Below are experts of layer 6 (counted from 0) of a mixture-of-experts language model. Rows are named router (the router's row for the expert), down (a neuron's output weights, with its number) and show model dimensions 64-127. Each number is 128 + 32 x the weight over its row's rms, rounded and kept within 0 to 255. Numbers have three digits each.
After each expert's rows: "raises" lists some tokens whose logits its average output raises strongly, later layers aside. This comes from a sample of Wikipedia text that the model never trained on.

# expert 7
router:131131177134136100101152166105119151140014168156157207126107079128083142156080124148146139104151173138140166083089110128118162066109099093128125140125157118180154094158052145143081128171115124
down0:152159163172130096124168135053085092071134110174093070093121072112129122118107107124091128140120105179130118076094106118163153058116173116102178175164121129164166146100112142132100156148149174
down1:114129151142049125128184148095134102076136058120122086141112135156072142122082122153153133109140151085133153153135088163159181118094135107136151090204129123114104137148151109172112163132113101
down2:149145138130141097142166185138169104123153163126151121182117128177175122144058107129153183114132151153114065132116156106146127116150120133108152115114150083126184156058120143140156044114092153
down3:086125125148147122152148122142186132168113168132175167130113092100131138148153142163146087189085095157160149154135140117096088116142153165106187157115136107107055152138146093100139104138113064
down4:093159146187120129149117120192113167069114115114143149072155154105188130120182172207148109101139143086068086072128135160130111108143111110099139060117107139104146147119175171140147079145123120
down5:144128130120112139135143150119144118055092095134089119186134146122143151168082148105127122135165135054136129137128080095131126167134149135158099047123124086144156166127150080032119095160117121
down6:165152139119191079097205087127203162105122119070138154088117149115102198157165079098075120096138097156077158107146109132150124067148085174130071198162168107146107101115152173122177094107180095
down7:165129146108218094165112102141105074153094122069149101102141168133116110115162081131124129060115142120161091141121122150175153122105161134100151072081168132145103146136172081106090127134156070
down8:153116167135114133188111120096123140114109118118116184140084145125168104184129132100114120112085174163090127074170131119167175096188125140167160056143119154086108158122077108143122120104112120
down9:135155127137131127130166135160163173109117152117111141085162155155119117133142087084143147128160021084125084093127167153140114089115110136143091000079120142086213147099150083201161201114155112
down10:107089172135116162067094141122167131118114114117180145143069090121132112215095089147100098090143130157133108097171180135079149164134173123181095098109136110130111129169168165084134144167104077
down11:106073089129059159113141096083117072129177179111147145135123137094129062111194142129104113186076094111147158122122148130091126077160136096110129134124118109111188119121091175127148082145185105
down12:130164165141135121125118097148094133155147087146079037073090130162074117079131094062119146130164123112084148093191135159087102141097171088085162137121097130144167171135143090125129093205044180
down13:116115162098147118164109071136109090204134106165149135131136135120182133142167150110137136127156132166179111101159129148166193116107107118084086140175177164169140081147100129088143136122179148
down14:165104063115108142094117163148184145151133158176144144100140168099131091132128152117112087190174071132104164160056128149147145093194126024098129157174147121156127113110138120088186195148151102
down15:169087067117091179095099178145094089140184101114152143096137111119144124094179130143186113151132158131134104151098180120112125159118130108077187053138203114132118168090142142168102081120164106
down16:083175148076056132154098172107137138137177102144155094136078117139149139190197171156116110076149077157130107132121160072190090101069146059059155062126109122117160135136165117154104052162162162
down17:152148121134075088167090139103147182146090139141174115035177073147141097083167059147096160141169099073157150148170119120092175128207165126060126178103103103143084105138106110125124179124120193
down18:218102139158078076088106081111136106151182175091169133089119128124143187069164106140101152128178175082149075155093087105104095130110109164109148116114143101107191117134184103168091103122097146
down19:142140068129104146148182148146169108142129080040144062106141090077137110150041120107147149095099204124114148102156143080146166162104160120087108042112110213150123131107146078085117155150089131
down20:105147070065194174132097094137082156137162126145075104098184106160105167169157136097130119142130097109138113121167080162080089072148155089154094116085139118102104163127165103119108136128071097
down21:141116166143076139122107112144100177161098105141139102086095127113117054111173132157112145097133172115130141146099114134085101111076137129106059050085121101148112177146090147133174101129092119
down22:118114114101120140153150104147127131082118088171151061217104140105078139106119092092092104206086111057152145103092137148092138106140155133142106112110174144121165125164066136151162058137133133
down23:116158085176140106161107161107082192102094140155083118134164160137125138139181136193107151094223157133094086138121108130109103163088133160148125255091124207090160123135090112143176119073122114
down24:169125073174139122132155108145133120176110102120110142126131144157195190150107086180094154178131109172148146175164106153090126124127130073132161100096159168161093134114072128155088154085182095
down25:206085100138078118135085123119104124108092138093126083148170181141174175135141106140107133116139147145119110190144022115121146125120125173089211088126135136131158112148139147105189131098123104
down26:127156078085127133127137136105095158106112192125111074154157201144105166112078159160163144125130157134092082137122166125131125128151193165091103072076109110131116115119128184143119130222096120
down27:161088111119169146114152122178130098192101168111130052106095106171133137094095230102133161091125082147121129160109214115108115078081111131093148036150058072155189139171139156116104101123108096
raises: "]", " scored", "er"

# expert 11
router:172162131088112126061069105144091092181093138050149111118089120138143132147155157092121163108156113145061095115080134151152150144116200117149133129152129121112116139089108099119178118169161123
down5:103054063129146118134096133125146117164136082096176181135115099081112148114099070120172112108145112135141080118150127124150084176108113170158122209177085085125145108091178114081113101127194118
down6:107131165113153138151156116167146099124084120147126110076077220096138115158134051069138121102121093117054114133094170064121134105114146140092105098121107081202127125102139076134168065115096091
down7:165169131111148106123182133142139154162109101130127116093146120161133129138065116120120163077122078130079124082129129151158140091091102082097146000109069118102178103128147145123113127187093134
down8:106117089208106148183118154110133121171161071138159216140080131166173144161156149109114147163121135133110176210135131145169204158156157110172154098148085138175159183141090129172128119129166121
down9:123140102139164112117164121121182128095122089159166109167088189154099165147144157094102145121126152145206110118146160098133099170109151162121090145092041123138150117096138078127087135142132188
down10:146159106110096094113043154106085071075147123153096147039123112149097124117164123146096192157152166087134153135105118112114127136144109058140142043114146109126087153173154136107084148162120131
down11:106090154174131129103093117167184152082082159131103109112143155157133168122119144126154082186177146152107090124105131148126155177116100109132129191131143155151062117087150103144153117152109109
down12:128092112149134092108058108171053151147070156135101120097144151124131137143116139138126167181099135128129124129171102135178108116042075122118117166096118127222139155121132106143118158163146117
down13:102139180127107094134185143125116127063167163117116135105135166129104136091107146129168100097114160109120161108097126141140114163118142087144133168103111202151156130140122149177074145107186115
down14:143075169112136159127146146138121070129154132119135142143079112170110146113129086165132122146074124082130175128104139155094128116166124149100187139115144190159113108166131104142148130120170145
down15:123165076113115065074139148124099091118145114104163191149102142115197125123164112140128147133123180132143141131122140148116142204174116140124182160182097151069097163104056088144142093155097086
down16:160113087128120151128156075123088091100135148226071161094151195103153128148117162121089102166155134107148137104086118163134051174073097076095123000107128165121123074102054106164118150109169131
down17:167174118142188163133152162093119090162103119121078139102106170084103105155147090155129109076155159163094085104164127071149125054085205153134183135100126086159115140175138145159154106118095113
down18:169168166154087110132100131135169125124087130123090099149103171121129131111074138133103097135117097119164166097097118192159136203158109139104135159120180060110070155195106148091139122120112142
down19:059195104137093144153154106131111088153127067129099135139162101136102127154122138112083077093109164157131126120178106152161110130166079138166161000119117150118090121128117144113147105133133103
down20:199118208157155104140102207105149137108106093141118181153201143135153081103093121166135112087113143103143123176136141179144134169189152085154103018160123103118094135118137106121163071103113147
down21:111136128100140107158153187172145108113209074106091131177102160086146144181095148156130138103151170139173146139161113085151079206133133127129182060080145065130178157141069154173100108123118174
down22:109085134096144147158103088058220158118130140130109111116152115133150125101154142108150125163094113185142127134089148159145107092112168142122130179066203095184106178107159095158109138154105166
down23:120099217130132133082099178096136104135050142174160156150226143135142138238120099129101160131172135136167182129097123076105112072129123105109139065068139108192138111151092094126091175125122109
down24:162156126146170049091112075185150124119128162115110133137133098101135106148122103135147130112117151072144131116096116058159113133148145097176082022096133115127137098126095110139014102111143148
down25:154171089115091140148133119133137168141135096146217129082085170088184085151086123182134098076154187124120120164147155161108134104114117062129101120153114080168173110145109134128111100120165112
down26:089122141135167129163178095124167184124124139149124059111130145098108166134143123167125115169052140135184136129157125118126077149135114183184186254131128120182151152182118181142172125140127128
down27:105132171081073096115135128150136157148186121113132083175183169103121114142101104107164129119196150110159124141107080162083180096118151212139115077116116172112175115094058047104172108205121147
down28:069114121085137162111115112170131175110136080156086079164122087156141163143165100114167103137172141162153056130128095116151169155129125115094111000157146072136144171120157085072143152125109089
down29:125127131039119099126125155090156141189125101083095158170140085159155057134159146113141111085097203089149168149094110139149104103164146145112136089089170155089093149092154099109116139090132147
down30:151096110125109089184164184172106160139127151120143119113127134123142079153141116081165085097182190119173081123167161123136150082135138119119117158159163102158122131143141146153110164168131135
down31:113109119119146065105078123115188121116119124108098117179150144136109077119123116181111101160086154102200112136154071116147113108108087080136086000059114119135131145100179145128050117135090086
down32:101133129155108147060128096155147096122146143134171172154146128128142101149111105099138189187138164063119081100139159169142086136165102171115152107117106125119108195129152181191139136083108128
raises: "=", "The", "On", "In", "Ne", "During"

# expert 13
router:150136087083136133118087097145132119128121124127138133108143048119102155106140177101117107072072147110107127136111108127148161127110184065149129128172153111066104120066093133166143160127113112
down5:125145138068170151103118079125146146131106055160131125121123175134104091109091122166168150125135099133121112148143190094142129150156210096114137169072122220123078046098096171089130095086139169
down6:089133142084095105119111113093112098079170151133156137127160099168150140076095099119139110133136081085115188149115124126112129053085110124114068056120152139088087193156117155174140130102089145
down7:121065149105119101126123128135117125176146089106081160117184149107076132106142095116133087097128104111116127127156136131118140191127089121171096104113155096157098162177144195105080069142147123
down8:121058129116098108114130167121167155067109057193155113185122155078136181154109069090126110137080103117138124156098093090144127115127120157105126143095124096099178113114125099059099153107155132
down9:190187127140068111080142091168134130080144123097147117118188108123116037150114084052166152142128113159140045152170109143112216104134072070156119050028164090126153146129112097134080170125125114
down10:078149156130119112144129114089069172114122140155040134129137074141148116085118139169073110065085099131104067137127121170120155077115149142087147134123162153055174052121143140151170171139129120
down11:126165070109158208151112171157137157164148179109109076142181119095142096085135129117105124120188138122135125159136067093088168147245125060182130172186118154149133120149135137095140157118160124
down12:125155189109141134072125118082183178108082167122120167104175143119116075172211075120123147128117121122144152121124111134144097087124150131219139000089108132138122140133116134046116164118104099
down13:147129113155117166056155139084137133121142128148118079132104150061123124177132188147132103134162168139085087077132089123157148071147094137120116053133097122139112077108166101111177117130057106
down14:155180128069129057130098121117124080140082136131109133151113136088108119119116167097162073139164118136162059089097129097139113114148148160168130175134099081125103125156128170110148104122170157
down15:132093128116054130136112118084122155095151119119142128164168132125106074148097131119139135089145050127091129140126136103105106107157132144108134007060078139103089141178126192070117049094123108
down16:075114170131155136079095095188129216110186156213091186153089143134138131137112142090124123123095152137143164074135126099149134128178158126105177129168090094128145140151111163136100135127092141
down17:155125139156177198153124176153146178075092100149088168086129120117190129124074149130148128083115142136145095116141123161120139126122084048100103040192130129171057134120114113131101102144123120
down18:152156143134119187121150114152150144125135140223142136155100134127082152123124129109185184140126169195022160109086130125088063131149047095111131171120109119111118085125147151165050130120102165
down19:095071094135131131137156094125110135182181125114182176087133152148118213141118166191133106057152155105140132111099152119074166097051139092125093189135127106109143119147139100143140159129080152
down20:106100100175120140126130135115150178093102139125096091080130128135114126141147123077162125123083100088094148179110151174184081118118096156106111207107118105127184110196121107127113149150165094
down21:120142086075165134157101151114070105134122137132102097175091133138108151102100112130075120121159148119120208215146148199098142164128138172089160121067144132139149105147165127159138045103084108
down22:120134142106104073091146150156130171170110100110123138123107116168105167127082114124163140126129091113091062112073113146134160111157134135076106002162135168085147111153089116074171098180129164
down23:128157165081176166064160158098134122130121075093063154171151127129135135124118178144105064152085125117153184132085102098076142153080111118135218083164099152108090108163171079114159164155158160
down24:150190101107081123132166110075166143080083109140068091134169100114153119126139094138121154162091151164144113128137145087143109105149161175135198116054109033173138120114116116169153157164089115
down25:110183067129149137044123094059142121122202122180130136160112101131114140157115116174138134111119173132140102156171138165097112144129149160087076165173099121170131099180114075097158109136174114
down26:127122134180145136085148123114174142151137170163103206101087147088115088130129118064122189047134144102144194135171220142145076148106117136187129043082071177097133109134164108125157147140176093
down27:076129132145067145099127148116147122178145132111120169150148144124121154188106117168102073107129142095143146205142154122155079119161147075106154202125109149133118169170151133148140116088129112
down28:112107111113076120081090111101088187093168133091160167116165122161105152175125141201136072158181113159193149119133144137145132137094115162107125192111140107071151200119109076136081169141102172
down29:177090117098121132153141130072131161070156141156109103146088136142134125139187148130110075095091108126190162096138068121141122212088152114030151075095162097099101131114130162108126119087172148
down30:114104126140091151128101191129099119195099151150104131157113087103100138123108123097123111189179075110153152163108145112100153146188126130151136064145115192134181110173127106071138119086149174
down31:134134160069121120132113170085137104160165157124161110097096135115168157117121081127074092121148097148109162130133177107095132089168144131137116067139095112089128124141139139154099130132201083
down32:096148174127148138104124118088155126115091159168100091126099105148127103113126127107107121131180045062127153118145135129102086113152125142105158058093156114168170178192153113150137137122144212
raises: "|", "On", "The", "In", "At", "During"

# expert 32
router:111107127143130098111119156093149122118206123148099104172171116131166126122115137071134205157093115155084122160114103174115070171127096131165135141075095146130090108135186129150128149115120162
down0:101129123133096176143093117156099099169121155098125157200109078159053127081155113097106099085170117131130110145181095119116098127096111139140145175147180136147162147140114102157081131170118122
down1:113102172083134112099167188181128131219120105137129164141119169132111175173146200119114133159126162074120129137166155198114121094120148151161163202141144185137164119072188151157134107132134108
down2:123172130151053124138192133119112177160102134104122127168112148125174105139103100109107171082155171164114105109131099132097115124131175133073150062059181159093088094137097132091156091145107107
down3:155126145183086188110160138148225105165119077126099113105138126101147099103171134112179124219202125159165121132120093174131156199120156095102063125102090084154129098119103152113181182119230136
down4:175113139158165134147167123154154114127151147167148185123076150116062122149151168140172134104111156204192128158140154088131033144146135114134124137104124151119110092108172221087117177160196113
down5:134134158113087178076130169121097093104165149168106094135117117141144157136148164107104127131122105148038105148106110059075080099223114158158137125140158098109137132124097176086102077165107143
down6:144121101134148146163140123127103071099098143091089136114153171141133144114146063111131108164170121076084122170202148129166169196162099164149128136107141161165123165135097146164107096167162131
down7:110114224150081105164104141098132115102122103145127137157140137092058154130122178074133177124153094149115139160179165140096136130082148091164143035170133137102118148106105136080161095196120127
down8:149169119123191166104163120151159140147161129135135164083129124161160092122104102112116203121065102090112093126159102143093108162142179146133113197148147124128107145116077136130130112104114131
down9:098104177122134156115090116139136116070082156174139135159082127136128097096113131076126104110163107128117161134137125082150091172125092135097139040160133157173109125125147110097128102123085195
down10:122115125154163156146125177145091130180168184071151138051165139130176128078139158106092148094136117181091079144121224167156044165162157141160106214177136174170167168147151085074110129108105150
down11:143149159130118101145178110168140197140087209090166112096135105119149084190087149115168149142188075133098180100023139127083045111101176184099152255111089171114190071144138080106167122098138150
down12:111214221163158140136161129125078113057130141116073128196144110090199050141138215132132129127145099156145132104117106150161098082090095125113125044101160070097173098098086084071114124132129149
down13:183122147035094128136142098122110097169130106139114144134133103102123116178091088096087107124118123124108174113067137120107114112131121100153145055130151094121167169175099134118075160150178175
down14:070116077083156131198125119108166160166148128186123098207055126172175147139190135184091125116136107150114142122051123133153116122111166092138107140150160133164153156089085145150118123144108153
down15:147137064127215202171152148130118113125152076137100168167144169118165175122104113132140169173072109092161141120114154126099093112133121207134103082100194160111116109125114074117168093110162140
down16:096104178137106139165131117199168148126157156132188211178125149080136094126113097096172142118146140165154129153146129146163166112123134015123116134145132114121164183148135140118118092155093128
down17:135095122038084164104124148142156104069198090097103170130138090184111150090105108058151144218160197179173119134135150158150095158119122119111164070122128118086134100162134137129093131160080124
down18:179170167094095116165104137105170136129158105043143047155098133093183112169169126117099089116178116111149060161173091141137128153120093136157119036166183163088161117113137125138174078146146107
down19:140074157203143120126140099090146128171185124150095164113095137152170104105148163127108165132154155089145050059116083133085177136126098104091112164154070096076109178117186100150145136154107161
down20:102108087132142158175170135126152142136113101151185142136101162134129145137118208124116069116113138100100165072124096136160172089102184130103211123121095155102139108165060181079154151123131141
down21:102074119166089137178160094121105140087096154143092109127074144105129101094142150112176116146173136124168076113158166059132146148142143087134163051081111078107196139079117174141138154180103112
down22:190117132133145117105173108135111115094035181160130117133132137110139146185125124091176069162132148167133136127149112123056141138168171184215154025113119177107114129159101149193099145189140126
down23:160128063180125164152077106140159074179096100115139135143129149139090055120121123128162167141139208149111126164083110090072134206099127212114166184140112108131074150121126134133104147116062158
down24:085170143098109129150088136034139147111123058160156124134105089138138170070075152091068087142133078112071135165154065109095118141124102155090164111107092159159191129102111157112116104135113102
down25:136151145127126178089124127131131135131160123154098175133120167142105124190063136135117163129170134106161161095092083124156105150103113148132134153114194179140167096179191149136124093154148141
down26:135101148076127162141154132071118108159142175112121137068175091138176149143168141100172161107147136167158111050080128124135179066189102132054117119068102154192191132132216115103084144160164143
down27:154129106152137143141146161117098157201085070154142173077071204152130129119102098090148117135101093135118090129203127088162128152087141161106187078126133082153083088144108155065123075157130114
raises: "ham", "rs", "ts", "har"

# expert 5
router:131158076129101142157152137159119135099069114123126108095101145130110176109086134107134146156130166148097092094137076082151085129107133140139156136095128110102122137159189155147083067059093080
down0:127105096097137141141091163041142115123146175159105101142097158172061150133128156161163131156105159118114134114161123079158091096118125111061141019133092068136127204106152155115097114153115122
down1:197091154088116143055055137177121143079114084153149125143109129155128163102150156137060121119131105148193166115159116108133078178129140110100111255177134178161137131096123115110145179147081137
down2:125079142108181091182164202179140081097157118127189107193190139075120165174117167153110131173144072121079161127126122134105172121147182137131123092167133093140145161163105083055092162155122106
down3:085145079074154091098232135112167101115179095116124051093080153075133065121079115105197138089083136123123098211134203142103137158092184126151122058154146087097152168205160098150094097142150154
down4:195088127088172151154148057096082145100109138098141068071089185110085130110148129133111098130179166113133144164101139176113120053127062103090124194121104187067082170125121123108085126043089108
down5:119099063100108148188121150107153155132099134146150143119112128093118102137131158067128130099130093146128151122105130098112164119081127165052124174130142120169101189087178070130081128135137024
down6:145141150100160116144122126203131159123140108111128096139065127123203153150115156169108133092149148116141096096078142105068055211128149115112116210171145156163103094148063151080108142148137141
down7:127099156120124153156131040155174133115131120132149085141101149116151113118107104086148125142119071142098159115133080083165118067127135116117133235159153125147091087124120133171112135146148153
down8:097103147058113143064132156119151118167111083127124090130156105145056180131050130091114128155077115136155125164095161149088079105182168065119139134124161068166117067130094113157142162087156121
down9:122110087130123077118163090107200092120133131094133166117090157080114083142143123117130172121156101177064095106129153175169174147115108157153160134147125185143141099110133102093089130114143112
down10:142127090144156138121144131171114095151120133154143176115102086173113079154080149171078119122098089093086133154103138128183095157132106107128145142155082107114096131151160146060164073107108131
down11:173091177103117062103097058166081193117164144114138143154183222088107077128139079097108124107110075095175131144089127134148086138139131136124106152107164095127112140109150108146165162154152089
down12:138075141114093122168159101120111144134130064113112139123143201132059144141157149060106144107157090120150154153126124124141129065164156149117165092124156133119114102138167149093204080140080162
down13:169141133065149078120121097129134133158146072159201156134121149119130127158102091136164185093111127080140145091133100075093125110101156149115124189120114108118150122092133158128163108115140134
down14:112078131080091125116143119123154141135104144122063129099116112122140186141118129101118142090129105127120102121083073111100136086148077143142145021155108121118161148164199140070114149122150114
down15:164143103126101131198117146149126147149146152105131128118074159131130151153132170097134119140161125150126156132149172128115155107114112178135085067127140170046092075168124134134116076077099092
down16:135146144164145140133130167174178114110157197094127101126138134131114149150146187156097144160122107146163104085112152107139102155072118088117100141152220066173123144155188134071162187146159070
down17:152126123103120098146163112172117135123103157132148070151100124179124194153127146089136137123083143113100098141054111119118110158143137195163147125141113104153132125149084135164127103074144122
down18:104180090137070063143134107164097156160122128160130124134113148146089101172124136112150130137176060173145104142132118096144101143155086124088128150115122158108174147138173122155103139159089084
down19:150074133097146110132188128115160116150095148113128154156100141081144094137107136115176185108151106118129150091159118120163137106113086176138166179122136086117154069168165118186115143140127127
down20:087172169114166176123137117173106078147144115118186129078159157154111146115113172087118174057122177136110115126094131108149119152047099118098214174180192124178094110096149158173101163102157150
down21:139150112092114112173166105153118164111169065078125118152100159067155101169137116129165088139126118130210112126106084109135144151148083143144137063079114178136159060058137166179079061121163113
down22:143116131109150043174125116150096101107153146068166145075081089158157170130084119153127105089125108154144139133073081123123142116117141079146138095134132122164123108083122137113093081167140125
down23:161105181128174144112122178156199154152094137100101119169096191142072108172103142124107149119077107080116140093170120181120105022150176128146108161131135168097087151111163118157161138138082133
down24:132126180172071088195148190122172145205098108075137149079092129114153132092146129139122119236121108168217101154142139125106128131108114123125127132186127101088141145121080131158119118142133154
down25:122162151183198146179148140132122119087106113111161160193142104058075140069081087148132146082155121132134136135037099061108061133116148089140109051114160147166106170079114131123110126152130095
down26:106125184135184089129109074108125212200080137123139138101150134121144175109175111163134128133120151117108137139178122074120139110111113098105106122107143133159169141109143108129194168122091164
down27:125167157131110116171122132134146134115146163172151180065137161156148107180110087133083181097133151048083105095117096097112099106128143115082132181101163177129117138086157112204161122207131134
raises: " these", " this", " however", "ac", " another"

# expert 10
router:048094157205150058131171172125134125144163111205100150132121109162096100131119141135135166128126154064188086136168147119151065195124101113093129138139123094121137143108122119140175066134133157
down0:129110098120080108114138141199156164118103162099128122130149095139124154147170127122095162095174103154162170112103098115185102055107155125118089097072075156079145126123134108127129118114140073
down1:131148187164120164163151138115116128131123162044143135210177100182113122071148132149086103116128072157138136160112128119077128115161105090148139123149128146155160176086096109177188171084167086
down2:160112118066108174133151041134193098119182104102138097072113111115118156060058100116152119136151158141125066136129136153174135159112122113135164172188138145122185083160111191136051157113137124
down3:163097080146141165140159133060123135100127133135131151144110089145034124141040133168160179081118064121135132085093100118114137123122145172041159137143115052166122167166167099129108121141120057
down4:113116150160092095137136173181097093096121151132116129165130062142068127119145102087148146137074122155146086130092130140158197115115130183099137105148050107105070180209175172116201122171121154
down5:103101150169128160135128122137113102088125092083153057124134103122131103127092133156111166140197167112086134075148130109135223075162156137096099121059122168145107129169138169108142127143081160
down6:145109081159101086103118150131124079130123114168063153077150161134137146111097116105163135089085143126123151086096088222174171078091121124123143080130163157113155179099105101130090105096133152
down7:154116138166141112147089127149126119105127126099112119116106208156099183069096118173109165109196124084087157123090148145127132121127137067126176131156100172120095152165102089125157185101117118
down8:128148160142107146119122109133118115127102124165101087169092131176138094151108149161063114141112153102148117161131116161089092138197139067184138142103205089105117101097069083088154106092105152
down9:133182130110148082176090099083095119108161103142152175116116053080144106178069151135101186120150102113155153122177144106148128102088142143111221099114165149156161141134097140109122188125116116
down10:113179108200151148094152120131129130140161128145120133121115139142091115119093187135134109118159168127169079150161069159106125174129092082172150131145148045120065125101124147118047136195107129
down11:111149133054147172119136138131082160113141088150116124140130099113211169128132095138130136113149120159101088157102083114129078183082170127112086149145112199144092111109179134071127154057095203
down12:162097142109179178172104167155156045145092098183150125134135135108137110117158079138133071103104089165137120191131119149082179082087140175137079135101090115127070121137100105179157137123157160
down13:099091129133168135105109108015166109186083101136181113127178144120102120110078138147090132162101120120190170128109122136100115095129109175135099129110104101142206112121145136109139176158110110
down14:154112091150126092097182120086107114134117060089097146119161129172129092166081108119188124128094086116165152028178204122163101143085088135117069127122106166073100084129148082119129121110134154
down15:142137074103137099138139088102155071169142130174076102117110122110135174104182133158149110180150159165149119131155147148190164064101079124112136086083135132108162169102115140084162121134103136
down16:123098083114174101168117116108057168178133103148184164120070108148087117117102160104082102128148135107118129089107131143140198157109096134118132187115110102085140066148061137152129144093079045
down17:111054149087124124154106144116066078146129140048179049136069122133130139131053117170107175157086146208156115124094100074095147085118081121107096086110188090085122159074147121104093122091134188
down18:109169087153105137104158114108171154136136146121181119131132103108153140157106135089090097085171166135087104175150076153101154109093116139090159153146171109136076110091086110167143172105124150
down19:133123130111112098157111126165087154165102104097145172107123157141146077094176030122165117162124076134141157136187171181166132142158094096182142156133099095137102086124148122156149132098081089
down20:137116138112100092137131130135118108176152147105132115101161116115119192082053054099113082163133178115121137134120154128123129168136169169134105255085087142143147130139166108087102161184186130
down21:119144111150106115158199104056133109145085117125119114110073109160131161111141127030104157140111110148158140082079089118127112158118085111183105095091068132101104120089085095112099092143161131
down22:116129100191188149132071140118129114119170117147135108155093133119157141137196112094158124125190079120109091100125154096140134112106148097144128153074108101096111192203123130105168162127111123
down23:150126124134138169128140135130081120083146150106083195155147111107142169049169123120138129146111099134121144077170140106140138112098164159104109039064136114070134101139104079090102147132059148
down24:144140134220124096139092083118162144126123120099139074105132092135110114188112127097104156148083092141093202120116079136147086167161149078113205149130065138115115161162107077146069202093150177
down25:104145136152097136150130155117112163141080169160160094120154136138117092088200138149106113128098158080134125138129113130088122179168086138059197130123202146062150111163125098145132119093129092
down26:113143145171165136140110184122139090107105142097137133100125126153156125204137107149096121081100072149171114083100181106147165138072115119145086142139122143122148129123177132158178168142170090
down27:132127113177176167186119171134157083095128066147137184123085144172124109087135166077178114120064119073122143125164112149113101105125142093144168071110111145103155139176167135151184142139135128
raises: "ross", "int", "."

# expert 4
router:117129085142103108165119088139123147116213166076112146102148112128122093117094112177154121123079079093085076155135134137109117070174126122089129136141130152160148130100149109119186099200108137
down0:066099134197128126138123094113080119151087114135134077128109118092147141068143150188144098191121115135125209138083187089152113109128136146172150177148121090066124123131172139172139082139092108
down1:093153156124073126087113088152112163052160173198080175186114152111145160000131187090123194093092131116149079133090124134099155158175128122108116118111162121118153083104176114134062107154093133
down2:143126119164171097140074131143123133131141097123150051094155151222090142141114189173055138120088128137112134103124140128142101181159143089084092198175119114149118117107086167178105156155178135
down3:193189160144080134170144187159103150137137107126103109090037157118083158097160161126138130136179156112054120129099128140081144146143117147112129255127131133159125142155147112150108128135054156
down4:123105078140104177134102061061146083110091087147130104136186084196156121068148105117138116131110114140146130114153138166173114083173090174142110218128098162156078142123132080157142073154163157
down5:097164091090148149102113127092122114142131190104134135133041154103102156183097154116064182156185129145112113078116110109114139124096173167097155170161077115131152063140076196092170121164128060
down6:104091233149174205173131098072097159146045147153140126123077092089199107146177169114121162125092194122109160219094122036128104122086136149124082143139206096146144125163101152167176167131134093
down7:144176085107124127196156100138132103153082124151129126145096145071107146107110176041145139173144113130115143088114124125132172094122069139098144200105095180070149076127141144144167159127132149
down8:142173135177126134152191177115111175153111119131139115145165121162156090105101098175078153160137107146141128209210133166199134083115103139118112116194092165092162151143151119140071132143094156
down9:096124170112155140119077146188130089159107164051085116135101110093120072131155167092161103175152151098122114091089128163165166176159113152153101076112097137130108117109124167109125117163106150
down10:171124142177127145145164070100179078140104187122114108190182130136078131128123156179150134151127132107098160108112143085159063136146118182100138236154153109157098161094186183183160109128116113
down11:126088105151124146139108138175163103151155113191208143114178112129122090089147061162116086108089132100125030094129097155156055204113130100079100066180103093159157112139125154167110142170126161
down12:124192072125132096155125149094146183170162090083142100150148170034076173158155105181152124146098134179102136166105127090061134116165190146144114123123104089134103087129144174158125131149124115
down13:127135099158077133128142083139109119160132171143132165119095139139139122134118162175096053183151097082139145186106151113160128136132114146175118209128162142134138181149138116169118160170065144
down14:105064181180155078109151088125158131076168126097097099112125114122117141090149104159156174139112130097132173118136110158113141142153185082097118043110089112123170155109144055062146112100138107
down15:125115180097120087170112128151130188097204132100125143072086088086175109127143119142143123093152092101154108117123135124103143163135121180141112047195156112112138129149142158106092123089176087
down16:141175099127169151167099149122125118044184119100115152120090102149120135133142224106202093191088133088110119116128067069177123125125151156158180072118071122131144138139159122129122106119139193
down17:075111111178146080147090116153146124140104163142116165066096090070066168078070095101095091159085086111070158135159121124108102152141127187117085103118199108139113096116168082065061190090089127
down18:135125162118184151153130155115180085164161101144122124101169083131144138066129132131110134143070171122155093131119205154129132121182141128145107255142156117091133141146109131095137156158112128
down19:061144080075103187120102118096105105059161116201126104130128150145090143114149116152174151101137137205157165155145121106146149126100120082106141071122188115138088123124128120175090089124102110
down20:103188147135173152079131156165134118092070195170113119141093129137129147158108117160136167085144143106114128147107121120145113168111146100118082023112141120136135127086189152137113067118138137
down21:123162143139112138139105129121069180103146075121107096133115195178099114089130151163137118116120150171146096131124092177105133148117166136130123094127192163113135139144131110104173122186138183
down22:150109109088117098190130115083122104109147134144145125113095146089158141128143101107155148115170156153159048168068086124139090130118133156062151075206117111157135160142091151086153079163148076
down23:092109147126111167051113165154154122201122121088100148175117149152082171161177125111103081163098081130195094165143117186193147138123185087115111169149121169161102152072088133124148171114152114
down24:140147103126185121132149131124118154111182096127114160154149100048113125141085137133138199095108111177077150162141130129161113128151112131162124054092114074092092137138152194124196145098063135
down25:128100123147160156143173067132118148124146130103173161115077134112145108127145152153139158090111169087127111087086142113152107125165177096132068155106099128104167110157126124122083129099127137
down26:101125103147125123151089127183137081127155137154159200146115116167157160166103197141100163095086136117087154142124096175135124181144110189112118176126139132114112126150115127116094116075116109
down27:162124112114130052145120109116145122121101135141137167066119147142126131131151154157108140047126178150120157104155077113155152159076096086072157162209138172146106056129096158102091193113147169
raises: "son", "head", "hing", "ping", "wat"